Weights of a small mixture-of-experts language model, trained from scratch on English Wikipedia: 3 picks a token, a variant of SOAP for the experts.
Below are experts of layer 3 (counted from 0) of a mixture-of-experts language model. Rows are named gate (a neuron's input weights, with its number), up (a neuron's input weights, with its number), down (a neuron's output weights, with its number) and show model dimensions 96-127. Each number is 128 + 24 x the weight over its row's rms, rounded and kept within 0 to 255.
Before each expert's rows: a language model's description of what the expert responds to; "comes before" lists some tokens at least twice as common just after its tokens as in all text. This comes from a sample of Wikipedia text that the model never trained on. Tokens count by the router's weight.

# expert 64
By and governing nouns. The preposition by after passive or manner verbs, like protected by, hosted by, plus government and institution nouns like minister, Council, control.
comes before: " the", " of", " and", " a", ".\n\n", " in"
gate0 [116 168 109 175 126 100 139 114  91 174 160 107 125 117 151 135 107 118 133  98 100 128 119 144 105 138 102 131 130  90 122 108]
up0 [174 134 131 145  93 116 163  92 111 120 100 173 168  95 134  96 111 130 136 167 110 112 162 137 111 169 120 111 104 124 160 116]
down0 [142 143  95  65 129 106 117 136 104 131 133  93 132 137 105 138 124 168 136 112 140 132  98 108 118  99 142 132 188 138 131 138]

# expert 48
Capitalized proper-name nouns. Capitalized nouns inside names of places and institutions, such as Street, River, Road, Land, Air, Island, Army, Forest.
comes before: ",", " of", " and", " War", "\"", " ("
gate0 [155 129 153 128 129 177  98  94 109 143 117 165 142 145  95 142 112 131 133 138 116 170 117 139 142 109 140 130  96 114 108 171]
up0 [ 98 125  94  99 114  87  93 136 106 164 103 125 172 133 140 124 148 144 132 112 116 139 118 148 126 188 178  86 127 131  96 115]
down0 [ 91 139 147 114 129  71 133 112 147 134 121 156 179 129 143 155 126 108 126 155  88 119 144 123 145  91 115 100 108 145 118 161]

# expert 44
Abstract common nouns. Common nouns and verb stems after "the" or "a" in technical or descriptive prose, such as record, award, test, system, losses.
comes before: " of", " in", ",", " to", ".", " for"
gate0 [101 123 123 146 168 155 119 142  83 134  97 146 131 138 143 110 129 155 103 110  98  91 164 158 105 159 147 106 104 109 134 105]
up0 [129 174 119 142 136 122 100 147  91 119 123 129  70 125 106 138 114 121 162  88 118 129  90 135 127 124 157 147 121 152 169 126]
down0 [159 209 121 115 147 141 157 107 123 106 142 151  93 124 124 135 143 104 120 117  92 136 177 154 139 130 134 122 119 119 130 178]

# expert 27
Nouns and verbs before complements. Common nouns and verbs that take a following to/of/that, like opportunity, addition, known, said, able, decided, refused.
comes before: " to", " of", " that", " for", " in", " as"
gate0 [152 128 112 121  79 114 141 113 141 173 146 127 133 103 122  96 131 121 140 118 121 140  96  90 144 142 131 133  79 167  93 153]
up0 [142 143 119 129 169 143 100 110 159 101 168 118 116 154 117 107 189 118 102 112 114 139 148 179 132 102 145 109 142  93 120 124]
down0 [101 141 165 132 141 159 125  87 148 107 123  95 128  67 117 131 126 166 154 162  66 134 131 165 137  70 155 124 107 158  82 131]

# expert 5
Compass directions, regions. Lowercase direction and place nouns after the or a, such as south, north, region, border, central, often in species ranges.
comes before: " of", " and", " in", " to", " with", " is"
gate0 [117 133 184 127  86 120  93 128 164 120 125 133 123 125 101 163 132 122 123 128 156 108 102 102 134 181 120 105 108 116 142 121]
up0 [122 191 126 129  78 140 123  84 135 143 146 125 114  73 123 124 153 143 152  85 143 119 127 109 132 156 137 131  97  94 102 145]
down0 [142 146 146 119  92 156  75 134 131 108  83 135 124 141 156 153 107  90 116 109 150 148 148 112 145 162 155 124 124 149 133 144]

# expert 60
Preposition in. The preposition in after verbs like built, scrapped or born, also since, throughout, within, and Species in taxonomy lists.
comes before: " the", " ", " a", " his", " order", " which"
gate0 [111 118 149 144 115 109 144 121  81 165 148 185 117 123 138 119 136 171  75  97 114  67 138 145 101 133 109 126 113 149 183  79]
up0 [129 136 113  95 110 133 177 125 128 116 101 124 162 179 139 108 159 158 132 128 163 117 126 154 164 105 122  89 123 103 134 143]
down0 [153 105 152 122 115 152 103 136 138 132 142 144 146 129 145 152 124 119 141 148  89 163 128 164 130 144 134  87 122 133 157 114]

# expert 7
Pronoun and topic nouns. "it", "which", "this" referring back to the article's subject, and head nouns like film, city, building, station, album.
comes before: " was", " is", " of", " in", ",", " has"
gate0 [105 184 140 141 173 114 113 164 130 147 137 134 101 122 124 111 126 128 128  96 142  83 135 145 121 111  93 143 141 159 164 157]
up0 [102 156 179 105 177 138 158 167  77 139 108 130 138  79 132 152 132 153 116  97  97 149  73  87 129  62  79 128 201 118 169 148]
down0 [112 174 135 148 132 124 117 105 109 157 111 113 177 108 105 110 112 139 101 142 136 189 145 167 122 135 115 148 150  96 126 153]

# expert 37
Mid-word pieces in names. Middle and ending syllables of foreign, taxonomic and place names, such as abad, ath, sson, schild, zig, often in genus or species lists.
comes before: ",", " (", "\n", "ia", "i", "us"
gate0 [124 119 100 152 170 131 120 151  98 103 130 125 137 134 159  98 109  99 128 124 115 132 106 130 141 136 133 126 160 131 116 133]
up0 [105 109 107 126 155 155 125 126 110 148 144 159 188 154 134 110 117  93 149 159 118 109  94 147 123 149 146 139 146 156 115 167]
down0 [117  73 161 137 121 127 101  96 124 139 124 108 146 153 127 116 135 136 160 148 125 170 162 143 153 132 149 118 111 155 106 166]

# expert 2
Table cell entries. Short entries inside wiki table cells, such as country codes (ITA, GER, BRA), dashes, middle dots, and MPC/JPL links.
comes before: " |", ")", " |\n", "–", " JPL", ";"
gate0 [174 112 173 114 141 107 149 158  88 103 156 154 133 119 110 109  83 124  92 105 141 118 210 118 134 129 137 166 122 185  92 131]
up0 [ 69 134 138 172  98 127  81 118 115 129 128 111 100 135 130 145 153 116 132 124  90 152 101  84 112 128 136 118 131 119 159 108]
down0 [123 101 169 162 129 173 186 194 107 143 138 110 129 148 161 113  62 145  94 113 132 111 145  90  92 145 115 156 153 147  85 142]

# expert 4
Cardinal number words. Cardinal numbers written as words or as multi-digit numerals, such as one, forty, fifty, 25, 316, in prose and table cells.
comes before: " |", ".", "%", ",", " |\n", "th"
gate0 [141 120 122 119 140 122 176 136  92 109 134 151 136  99 173 138 166 125 140  89  97 104 127 134 142 129 174 133 147 140 181 103]
up0 [119 129 102 141 128 133 149 169  62 127 106 157 118 148 160  61  94 144  92 132 131 122 109 144 131 120 164 140 131 136 111 118]
down0 [150  97 136 132 104 142  83 154 117 120 111 105 157 150  91 102 112 135  94 131 129 128 157 129 100 131  97  97  89 101 127 140]

# expert 18
Places, nationalities, names. Country, city and county names, nationality adjectives and surnames, such as London, British, York, Manchester, Sussex, Japanese, Biden.
comes before: ",", "\n", "'s", " and", " (", ".\n\n"
gate0 [133 136  78 155 127 133 149 135 127 117  98 152 145 146 106 119 134 182 118 151  86 147  97 114 172 149 134 135 140 140 120 139]
up0 [140 123 111 130 110 146  96  90 135 161 130 126 138 114 153  87 138 134 177 122 115 161  99 164 112 146 101 118 136 170 119 133]
down0 [148  94 142 158 153 157 100 119  85 135 150 135 167 107 165 140 146 139  77 100 131 125 128 158 144 133 173 130 128 147 214 122]

# expert 10
Table cell labels. Short words and codes at the start of table cells or lines, such as ENG, MF, DF, KSA, minus signs, table separator rows.
comes before: " |", " |\n", ":", ";", " also", "1"
gate0 [141 101 125 104 140 121 143 119 133 116 145 124 153  95 123 104 110 120 126 112 112 155 172 140 134  93 182 130 119 159 134 145]
up0 [151 146 108 120 121 153  99 160 128  93 169 112 114 104 136 114 115 126 121  49 138 115 151 115 143 139 118 162 120 194 129 134]
down0 [139 123 132 106 143 123 140  95 149 142 119 173 149 152 139 131 158 139 132 147 110 146 131 141 123 131  76 138 186 130 157 135]

# expert 40
Sports and time nouns. Nouns for seasons, teams, games and time spans in sports biographies, like seasons, transfer window, week, night, decade, touchdown.
comes before: ",", ".", " in", ".\n\n", " of", " with"
gate0 [137 104 166 113 121 113 115 125 168 113 134 153 155 132 104 114 112 146 152 106 101 118 106 125 127 139 161 138 139 129 156 101]
up0 [100 133 134 113 117 138 125 147  95  94 157 131 148 137 122 146  99 110 163 175 125 134 124 140  97 114 159 142 127 142 116 153]
down0 [131  82 109 119 174 137 150 142 109 142 142 134 104  94 116 124 127 105 161 125 161 134 119  93 117 152 103 127 118 122  86 108]

# expert 49
Separators and dashes. Punctuation separating items in lists and tables: semicolons, closing parentheses, en and em dashes, hyphens and pipe cell dividers.
comes before: " ", " |", " is", " and", " |\n", "N"
gate0 [125 157 128  95 113 142 133 132 136 149 131 127 140 103 133 120 147 132 112 117 169 138  78 128 137 122 157  91 129 109  53 140]
up0 [180 150  98 115 142  99  96 141 123  97 144 103 131 153  99 166 131 126 143 130  90 124 155 106  69 121 129 144  84 112 114 100]
down0 [102 103 123 119 129 164 153 158 103 142 130 101 141 153 126 185 129 105 133 110  80 129 131 124 110 104 141 139  95 108 117 115]

# expert 63
Numbers in sports results. Numbers in results tables and lists, such as scores, dates, percentages, marks, plus event words like men's, walk, place.
comes before: " |", ".", ",", ";", "–", " |\n"
gate0 [ 99  95  92 134  56 154 119 124  90 128 104  73  81 153 138 104 144 115 145 130  82 131 128 145  95 103 151 110 136  83 165 105]
up0 [121 101 123 135  81 171 117 114  85 141 103 124  80 110 107 155 102  99 100  77 112 149 115 102  91 138 134  69 115  59 166 107]
down0 [151  95 143 171 127 110  99 143  66 135 151 132  95 137  91 125 101 110 111 138 131 146 100 126 164 125  54  88 128 139 127 121]

# expert 13
Table cells, sentence openers. Percent signs and cells in election and statistics tables, plus sentence-initial "An", "This", "A", "These"; some Thai script bytes.
comes before: " |", " |\n", "%", " of", " |\n\n", ")"
gate0 [123 100 119 152 129  88 149 112 132 139 125 139 115 103 150 125 136 133 150 121 140  97 126 110 155 149 128 146 108 118 121 118]
up0 [126 109 141 152 118 100 123 120 125 145 127  99 117 104  66  95 118 137 127 148 163 146 109 153 163 125 135 129  82 132 155 167]
down0 [144 132 138 107 116 119 156  86 145 133 119 155 105 118 161 108 136 113 146  78 101 149 143 137 159 116 129 118 129 148 132 102]

# expert 57
Action verbs and time prepositions. Event verbs and time prepositions in biographies and plot text, like played, playing, began, during, In 1978, through.
comes before: " the", " in", " a", " his", " to", " for"
gate0 [139 148 149 100  81 160 119 135 175 108 107 133 156 152 153 174 152 140 119  90 203 101 178 153 116 140 123 121 124 152 116 132]
up0 [104 155 141 133 136  99 158 160 131  76 111 126 133 110 119 176 126  91 147 130 181 133 160 143 128 171  93 173 106  92 158 116]
down0 [104  95 123 129 135 125 119 129 160 150 102 127 130 127 156 148  85 130 103 120 133 126 139 113 127 126 125 172 151 118 172  93]

# expert 53
Single digits in numbers. Single digits inside numbers, especially the last digit of years like 201|0 and digits in coordinates, decimals, table figures.
comes before: " |", ",", "–", ".", ")\n", ")"
gate0 [103  98 110  43 125 145 133 148 153  80 107 104 103 110 153 144 133 110 173 131  76 136 155 159 135 136 116 141 156 104 133 116]
up0 [145 154 143 117 142 146 121  67 160 126 159 139 142 117 135  90 139 140 122 160  89 133 194  61 181  97 136 158  82 121 123 114]
down0 [130 136 117 161  95  98 152  51 115 113 140 144 143 100  87 127  93 137 145 123 152 134 116 112 115  77 116 108 120 114 164 121]

# expert 21
Personal names in credits. Given names and surname pieces in lists of people, credits and discographies, like James, Michael, Jeff(ries), Jennings, plus nouns like people, manner.
comes before: ",", " of", " (", " and", "\"", "'s"
gate0 [138  87 104  91 114  90 115 156 116 148 102 137 131 147 117 132 119 119 154 129 125 160 125 123 118 165 127 147 104 123 195 138]
up0 [120 159 156 102 133  94 161 124 129 141 133 128 140 129 121 101 159 126 157  88 128 129 122 123 153 102 154 169 141 173 115  88]
down0 [122 145 140 124 128 116  90  99 133 147 119  86 152 135 154 129 115 127 106 113 188 117 130  96 132 159 162 113 168 126 122 156]

# expert 23
Closing punctuation marks. Periods, closing parentheses, brackets and quotes, especially the period in U.S. and decimal points in table numbers like 67.36.
comes before: " |", "0", "5", " |\n", "1", "4"
gate0 [106 160 137 140 124 134 104 162 146 121  87 128 170 114 115 127 132 167 128 135 164 151 107 107 141 126 170  84 166 120 162 134]
up0 [117  89 115 120  97 140 119  91 168 100 110 166 108  85 144 134 101 134 146 119 110  99  92 119 157 130 112 181 143 146 127 118]
down0 [154 103 128 125 133 114 181 142 159 146 119  86 132 116 162 105 123  94 160 113 159 167  91 116 129 142 132 127 154 130 112  95]

# expert 39
Table row ends. Line-ending pipe closing a table row, also list-item line breaks, slashes, table separator rows, and medalist.
comes before: "|", "-", "|---|---|---|---|---|---|\n", "|---|---|---|---|\n", "|---|---|---|\n", "|---|---|\n"
gate0 [149  87 136 106 162 151 142 118  93 167 126 108 129 115 110  97 123 133 133 153 166 144 129 117 139 121 137 129 116 190  96 107]
up0 [156 145 116  97 129 142 144 113 140 203  64 167 125 130 108 115  93 148 128 148 152 120 180 157 161 132 129 122 135 114 121 125]
down0 [166  90  99  98 122 132 135 136 171 119 106 148 190 157 143 110 134  93 128 141 158  94 134 131 118 100  96 138 165 152 164 106]

# expert 61
Digits in numbers. Single digits, mostly the final digit of years after 201, 200, 202, plus numbers in sports and statistics tables.
comes before: " |", "–", ";", ")\n", ")", ","
gate0 [145 101 144 105 113 160 142  85 114 122 109  96 133 118 116 135 108 140 137  93 127 159 122 132 152 132 132 118 130 106 106 222]
up0 [147 133 159 148 113 111 145 100 129 114 126  99 152 159 187 128 179 103 152 111 123 165 120 127 125 112 103  92 102 122 148 127]
down0 [128 110 121  84 135  93 124 181 150 104  96 155 113 135  91 116 154 114 102 108 111 137 135 115 147 109 176 172  93 123 115 124]

# expert 22
Score dashes and contrast connectors. En dashes inside scores like 0–4, plus contrastive conjunctions such as while, although, however, and dollar signs in prices or math.
comes before: "0", "1", "2", "3", "4", "6"
gate0 [ 95 100 101 136 126 156 155  79 140 103 106 136 154 160  92 125 151 140 127 130 158 149 122 127 123 150 138 129 134 159 143 177]
up0 [144 160 142 128 112  73 154 131 159 125 172 127 121 106 128 102 151  79 124 142 159  81 156 128 139 102 203 168 138 152 148 105]
down0 [177 166 103 177 101  89 152 117 150 128 102 148 136 143 111 141 179 132 130  91 149 147 109 165 114 193 108 133 133 133 166 130]

# expert 1
Coordinating conjunctions. Mainly "and", also "but", "or", "nor", "&", after commas in lists and clauses, plus "at" and "to" in ranges.
comes before: " the", " a", " was", " his", " other", " its"
gate0 [121 116  92 161 139 142 120 108 157 127 191  87 155 116 121 169 107 144 150 171 119 187 165 115 133 102 118 131 108  72 119 135]
up0 [ 95 113 127  70 139 134 155 184 141 137  86 143 110 129 140 176 166 133  90 163 163 121  99 142 146 116 123 164 115 162 158 127]
down0 [142 103 131 146 139 165 103  72 116 129 138 143  82 142 137 163 140 137 129 110  95 132 157 124  81 116  91 128  84 111 125 170]

# expert 0
Subject pronouns and auxiliaries. Pronouns, relative who, and auxiliaries or main verbs after a subject in biographies, such as he, She, who, has, also, served.
comes before: " been", " was", " a", " had", " also", "==\n"
gate0 [ 99 128 136 110 145 134 115 160 123 161 107 125  96 116 100 102 159 147 172 140 122  84 130 125 127 149 140 145 130 119 111 166]
up0 [110 158 124 144 146 121 125 128 165 136 164 139 138 151 168  91 145 133  94 128 102 114 124 170 130 125 134 148 120 105 114 133]
down0 [159 129  93 127 154 142 128 131 102  86 159 122 125 157 118  77 153 119  79  92 123  92 172 132 101 128 102 128 124 144 131 128]

# expert 43
Space before numbers. A standalone space token just before a number, especially years after "is a" or in table cells, as in a 1955.
comes before: "201", "200", "199", "202", "198", "197"
gate0 [146 135 187 142 155 109 127 162 158 142 110 204 189 104  93 129 132 112 117 128 107 141 142 129 153 122 125  83 152 168 120 114]
up0 [ 74 156 113  71 117 131 185 156 107  86 149 135 115 128  97 145 146 141 115 148 141 140  84 147 122 139 156 135 170 142 105 110]
down0 [158  60 127 116 124 127 161 143 119 113 127 126 160 109 109 115 147 104 132 131 135  93 149  98 155  90  73  69 126 137 143 139]

# expert 12
Preposition from. Mostly the preposition from, also sentence-initial In, From, To and When, as in harvested from, away from, from the Greek.
comes before: " the", " ", " a", " his", " their", " office"
gate0 [160 121  97 104 100 114 162 125  83 101 148 158 130 108 127 123 127 139 130 111  98 154 113 173 146 131 127 121 113 115 108 164]
up0 [122 102 109 111 124 122 166 125 111  99 129  97 148  94 106 109  95  91 115 143 105 132 149 174 133 118 104 102 154 142 106  94]
down0 [115 153 102 112 134 141 117 126  81 130 142 117 120 161 121 149 134 126 147 152 134 171 138  88 126 119 122 136 136 137 142 111]

# expert 58
Word-final suffix pieces. Final endings of words, especially Latin or Greek plurals and taxon names, like habe-as, cic-adas, sporophyll-s, urs-ids, p-ins.
comes before: ",", " and", " (", " are", " with", "\n"
gate0 [151 104 166 118 124 105 142 118 130  74 112 122 134 141 137  97 147 110 145 119 186 101 202 169 147 165 128 122 109 151 109 124]
up0 [124 141 142 116  96  71 152 132 168 159 118 124  97 106 159 154 149 121 120 162 136 101 139 120 154 117 113 140 103 113 132 102]
down0 [123 149 138 200  99 145 177  93 105  71 116 131  94 135 111 109 114 130  85 134 146 137 131 148  67 117 118  97 126 136 137 147]

# expert 52
Names in results tables. Surnames and team or company words inside sports and results tables, like Gibbs Racing, Johnson, Williams, Manchester United, Singles, Music.
comes before: " |", " (", ",", "\n", " |\n", ";"
gate0 [140 161  83  96 145 143 108 179 107 139 143 137 131 128 131 171 112 151 116  81  81 144 103 117 117 115 145 177 150  93 107 153]
up0 [124 132 143 137 132  91  99 142  83 122 152 169 123 126 124 143 158 125 127 140  78  90  67 142 154 139 155 118 108 152 141 152]
down0 [155 135  99 134 117 132 132 148 141 117 156 134 142 177 126 143 149 138 100  88 157 102  76 118 121 136 142 117 139 183 138 112]

# expert 42
Table cell separators. Pipe characters separating cells in Wikipedia tables, usually after a name or number, as in election results and filmographies.
comes before: " ", " \"", " MF", " —", " ENG", " Yes"
gate0 [ 82 146 122 119  94 109 116  99 121  94 140 140 135 136 123 160 146 113 151 111 123 162 123 135 169 128 115 127 125 167 122  94]
up0 [133 122 132 112 118 155 124 131 151 178 148  99 107  85  79  94 120 117 103 135 143 169 138 111 113 139 130 109 146 118 152 109]
down0 [ 97 100 125 191 128 103  90  93 137 150 117 141 138  90 123 128 118 153 123 111 147 112 144  84 115 142 116  88 122 141 114 146]

# expert 45
Space before numbers. Bare space tokens before a number or year in running text and tables, as in age 15, Route 100A, July 2013.
comes before: "201", "200", "202", "199", "1", "198"
gate0 [102 153 118 148 118  50 121 143 118 105 154 128 143 139 156 129 114  86 156 112 156 129 141 144 176 142 166 126 159 112 153 135]
up0 [165 123 161 143 155 122  97  77 129 135 176 108 156  96 116 130 137  47 109 163  89 110 136 130 109 166 165  85  97 150 112 126]
down0 [116 114 144 174 160 109 121 166 108 135 121 124  86 158 166 108 156 157 113 112 135 120 145 131 133 120 135 137  97 112 168 120]

# expert 62
Century digits, "Among". First three digits of years such as 198, 197, 201, and sentence-initial "Among" introducing examples.
comes before: "0", "8", "9", "7", "5", "6"
gate0 [137 179 101 108 152 113  89 122 107 128 169 156 117 104 136 116 127 113 114 165 140 132 139 111 138 125 188 117 132 102 108 134]
up0 [135 116 119 113  88 124 161  96 101 115 120 181 181 144 165  86 117 117 153 119 120 148 126 168 138 129 123 117 110  93 161 116]
down0 [158 129 136 189 153  86 157 112  93 158 138 138 124 120 136 114 136  77 146  95 119 132 110 113 125 105  93 138 151 116 113 107]

# expert 34
Infobox field labels. Field names and values in infoboxes and structured lists, like Retired, Conservation status, chronology, Years, Date of birth, debut, Coordinates.
comes before: ":", "\n", " /", "\n\n", " (", ")\n"
gate0 [154 115 118 104 100 146 154 149 160 160 150  86 116 164 130 150 133 150 101 135 146 133 126 151 106 154 127 163 149  93 155  96]
up0 [122 159 119  90 134  84 153 122 119  87 108 123 111 103  99 153 126 121 148 168 135 104 127 135 118 136 130 136 146 140 147 153]
down0 [129 149 110 114 102 104 145 113 142 152 121 172 153 105 162 140 124  94 117 147 178  90 141 161  88  92 141 127 163  95 139  93]

# expert 20
Space before table numbers. Bare space tokens in tables and lists, right after pipes, semicolons or colons and before numbers, scores or empty cells.
comes before: "1", "2", " |", "0", " |\n", "3"
gate0 [124 113 117 143  57 122 117 104 106 122 116 137 108  96 154  70 176 136 130  92 106 134 120 104 153 149 150 122 105 109 129 101]
up0 [158 133 156 154 107 185 139 115 135 105 118 179 136 141 119  88 117 111 127 154 157  99 129 124 109 106 105 138  87 178 112  80]
down0 [134 133 126  95  88 135 135 139 150  96 148 125 117 153 143  88 113 113 126 105 132 137 125 166 162 128 129 100 158 186 107 147]

# expert 16
Past participles after auxiliaries. Past participles and main verbs after was, were, to or be, such as released, held, published, named, included, died.
comes before: " by", " in", " the", " to", " on", " a"
gate0 [162  84 134 155 111 142 164 104 147  84 123 121 161 117 110 173 189 146 105 130 156 137 125 139 117 139  98 117 148 136 114 109]
up0 [ 86 135 145 121 117  97 140  91  92 139 149 116 130 125  84 171  47 139 133 115 120  94 113  97 152 133 122 167 150 131 122 142]
down0 [141 124  98 139 129 124 168 141  90 131 120 138  85  85 112 133 134 152 114 165 110 121 107 115 105 103 137 136 158 140 146 132]

# expert 6
Sentence-ending periods. Sentence-final periods, often fused with a closing parenthesis or quote, as in %., ". and )., plus existential there.
comes before: " The", " He", " In", " It", " This", " She"
gate0 [142  92 114 111 118 131 119 106 145 158 144 164 140 138 132  66 173 147 108 103 142 149 130 175 178  81 140 135  85 172 117 131]
up0 [109 156 127 115 109 142 155 125 107 143 139 116 121 133 136 190 121  64  73  94 159 126 135  70 142 115 142 115 154 134 155 161]
down0 [160 116 148 154 135 117 124 131 165 148 132  79 122 170 152 133 116 162 103 152 148 131 136 151 107 108 131 142 108 144 150 117]

# expert 19
Numeric table fillers, age. Spaces, commas and digits in sports and statistics tables, plus "age", "years", "°", "′" in census and coordinate text.
comes before: "0", " ", "1", "000", "2", "3"
gate0 [ 95 163 128 108 133 138 155 129 125 108 128  84 172 178 155 102 145 176 121 135 113 101 137  63 161 118 174  90 141 109 143 129]
up0 [156 141 134 127 140 178 139  92 106 122 154 150 120 109 151 116 122 194 128 123 166 141 133 160 151 123  94 138 151 154 115 134]
down0 [106 119 107 120  90 128 197 137 148 183 113  86 137 134 123 121 166 157 122 131 153 130 177 135 178 152  75 122 161 116 151 164]